{"n_layer": 12, "d_model": 192, "d_expert": 64, "d_shared_expert": 0, "lr_router": 0.00192, "head_dim": 64, "vocab_size": 18631, "norm_place": "pre", "init": "normal", "seq_len": 256, "train_tokens": 319400000}
Below are experts of layer 3 (counted from 0) of a mixture-of-experts language model. Rows are named router (the router's row for the expert) and show model dimensions 0-191. Each number is 128 + 24 x the weight over its row's rms, rounded and kept within 0 to 255. Numbers have three digits each.
After each expert's rows: "gets" lists some tokens that make up at least twice as much of what it gets as of all text. This comes from a sample of Wikipedia text that the model never trained on. Tokens count by the router's weight.

# expert 20
router:117108145112155119150114156136133128165100168168138096093177116132118119120144107158153140158132144096137111112158119143122128135172164078164100105100140144138161138170136107117127088089127119098133144163166106189147111136110109161118145100158163149129109100135109149108135150124127135139149119154119110100086144110113142087118123115116148121136125163118120144168115121092128122144152127127128097126140141144115176127188131150102109138138093142121152132147106097111125183106118112130127180124163139167159120126129162114189088117151131135130087067091138138085150095133119162118
gets: " The", "ian", " of the", "The", ", a", " American"

# expert 27
router:122080150156134130140164151092140150109135162153165147075151128134113137108133145165097181164147110121175128118109098145146122183124142109134105130096118130158162073152106075145145093138147097096139114129161148137160112101120128143162136110139136170116109133128130130134098142131125114109182127151153113108106134151119170109093105130070159150132120158099118156131167120143116137157153133110111154131127146151096148122142097173115130113142103146108144123131146121107115176149148162153123150094158112097130127123129124126147111156125158119157098105035124117116125110097132114142
gets: " of", ":", "ing", " with", "ed", "ated"

# expert 53
router:125070148100145119115124127109142121152122133178128110111139119108129116115153127121107126198083089103131163135158118110125129143111148125129111147090111139155140111133120109128144102116120087114113148167169142128146118110083108147166111125126137141113117117158112136118118154114156153087149079157173147117102146116096122088153128135073151147118133166110138137107133145098112095142190121135146142129119125161114145105166143184069145099124187139109124090150118123098140139169092146150125185089119085130120129123146148113123147094123143068114118105143124151103145124111156116137
gets: "\n", " | ", "| ", "- ", "; ", ": "

# expert 49
router:135120136088148093111132105117151119117115170150139124129165124103103113133157144161114136160154112092124148103143122129169121161106175135142095100100099114135140114171148115159145121101102129092111113143157140120130116118124113185154167156095112151169133158154060139138109099118119147121113109145155114106066135113114157069146104127092138104127131187087127099126154133115090110140163117113124173100111185138113139110157094123094155122137102121107105116143105124129134180124117136149130180134166129116156155120148127156160119115133178115117117090142129119099133118102127127154
gets: "'s", "er", "or", "y", "a", "ar"

# expert 15
router:099126154147159108138142162128125144174079107144121076109134122142105114096139111181111112178111126088147130102175144110130145152146149130120093098102101134134155130138150082144119099140136126082119142174133156156131101149109097112124167123152123182137122136131096149127090143096094155106121123162135095117089146104136121112103134105080136108107128125112119123142115122135122132108213087152114126133140129148143137131148125167063124112126143137125110157099091136106138181167147140115149184120173105129127136125139138116141139113138128110130135111092110111072135111090109122116
gets: "–", ", ", ".", " in ", "\n\n", " May "

# expert 30
router:113092116121192117107131172110166111129089153163126111112127127146137112111136128156114133183127135098153131128142098093093115184134139124138109113119115141158145131134166137127130103099129097099140122166187150146133112113122124213133144141132142179141098146133127157122125154101139125097125114137157098134123163117110153103064085135093140109139129154106102120117154148102102141122184117113117123140130137150133147117163126136095152133121137153113118138134099130103153210108114178115170147113148126158130141145164094142132096162123147118121101103137104166103128120100153127112
gets: "1", "2", "0", "3", "4", "5"

# expert 48
router:122114138097151126129115170121129102167126155162123110106150135129120143150145134166087148127120122116158134125162121150099125165149149095118103107091114110184142106197128133181120111134118097111138130137146125141147119120101116154158148154159140130117128142165136136111122142121125162105122106140174129120131143102134160140143097120095135152103097200054151132128145116123081112165154124146102127125141164130125173111144099159084158148147159141151138121118115087090144162145128183152157160116162129178130107150141164149166094123118139147130111059126125136123118129129130135143
gets: "an", "ic", "er", "in", "el", "i"

# expert 46
router:133115136154144068123144167081146123137116140137106081127158112176145141129094155163108118157153133085118123130164102120140115174113194145128117113114104137146161108153168109171135126106111114114106093154154128146115087156136140150140159139143129194144119144153124118121088156044099142137159142157138112107097141104152143122100107113108145146149100152104110118145170104128083142087162128134143120085139115140133160144177112150081157133150115141117141128113099111131134171154135122127105142128134137139140149103123146146121093120156126150111144130114101157081141133113102125142
gets: "\n\n", "o", " W", " H", " K", " w"

# expert 42
router:143103180104145108161104153105174090128137139109112087110138119151094128105111143133111140144121165087131130085133129137123105157159166140130087117110133124142140143173157109168098089098128129085115142151171151156119100159153110170163155137121116178096118130152147140130107158094120150084135116138135110101119166131158133092150098112114128112121093150047109115110133098123098161158179103114120143116124133125139137127152119187080158112109144138156122110144096123090161142166121141128094133131159118155142110127143139136133143133130120127129132074086131146102148141128114122138
gets: " P", " S", " F", "f", " B", " St"

# expert 52
router:157078134118143131121142124083116130151131132154115110066124137132136101108115144125079115198108133097125156163170120137107113152139147115131126098107105139138159079171133117126133114122098083111132130153141154122128091175124109194151157125119152153145122130127111106093097141112136121088162071153167168108111141113104147095140091143090145147127122174127118116134134168110109118136150098128150158108141125161116149105175113181105133126140175125129122131129112086126111146137120134146135141061127082151124125105181141143129125127143137089118118103150127145127154117104132111147
gets: "\n", "\n\n", "| ", ".", " on ", " This"

# expert 35
router:129104115108162117103140157096118121164159139139144070092160151147109124101135156164125157152144122126124139142132150137135135134137128092133099084097134148132160145156107123107118128093114099092114144152147147154136077141103100119138169103137135132122056097139077115115124134068140154129113138147126143085127109136121140100074099115082113116106104135145111147142112130134102124139140100111144142131160156118115182115162127152121109123154095145117166120182073080149130178119132152122163173127182101143145161143091137145154130142142144139139099109137151138108160114115117147116
gets: " the", " The", "'s", " of the", "The", ", the"

# expert 19
router:117058163129175106136105138122147106141103139132147104095127116165114121113147169159119139145104146105176123098137112106154120154171141145141113087109153142134143151178132111136132115111138123099131120185148156136147069117136120189147161135132145173130088124154120140112108158093141133108104099149113074127094149146116131111108099161075156110131104132090070107131129147079107136106150107129135117098149133122157134147154146177088143095136132111100141115135089100080143145114126132139161140110163143136160115109122120130111100149106139128137140103130114147089110145107113120143
gets: "1", "2", "ro", " ", " two", " Al"

# expert 33
router:096121119128131108136131122125134134125114149130135157105140165088131133166127146161130167140126136078140128099160113141107112168141156119140059079097110146139141088195118118132144097139114094073104115163165112137151128138124095136157150147137103150126095117128084127133107107140138130117098127131147138096080159147121166107128113130131126121106124163102114134124135134119089113147170102115137136132158151146122125093181130152121129124141145113138159169106152109135181173141109143171134170127162115112101155085128108143113140138158141104116117090131148166052127142118147136176
gets: ")", "\"", "ed", "ing", "s", "in"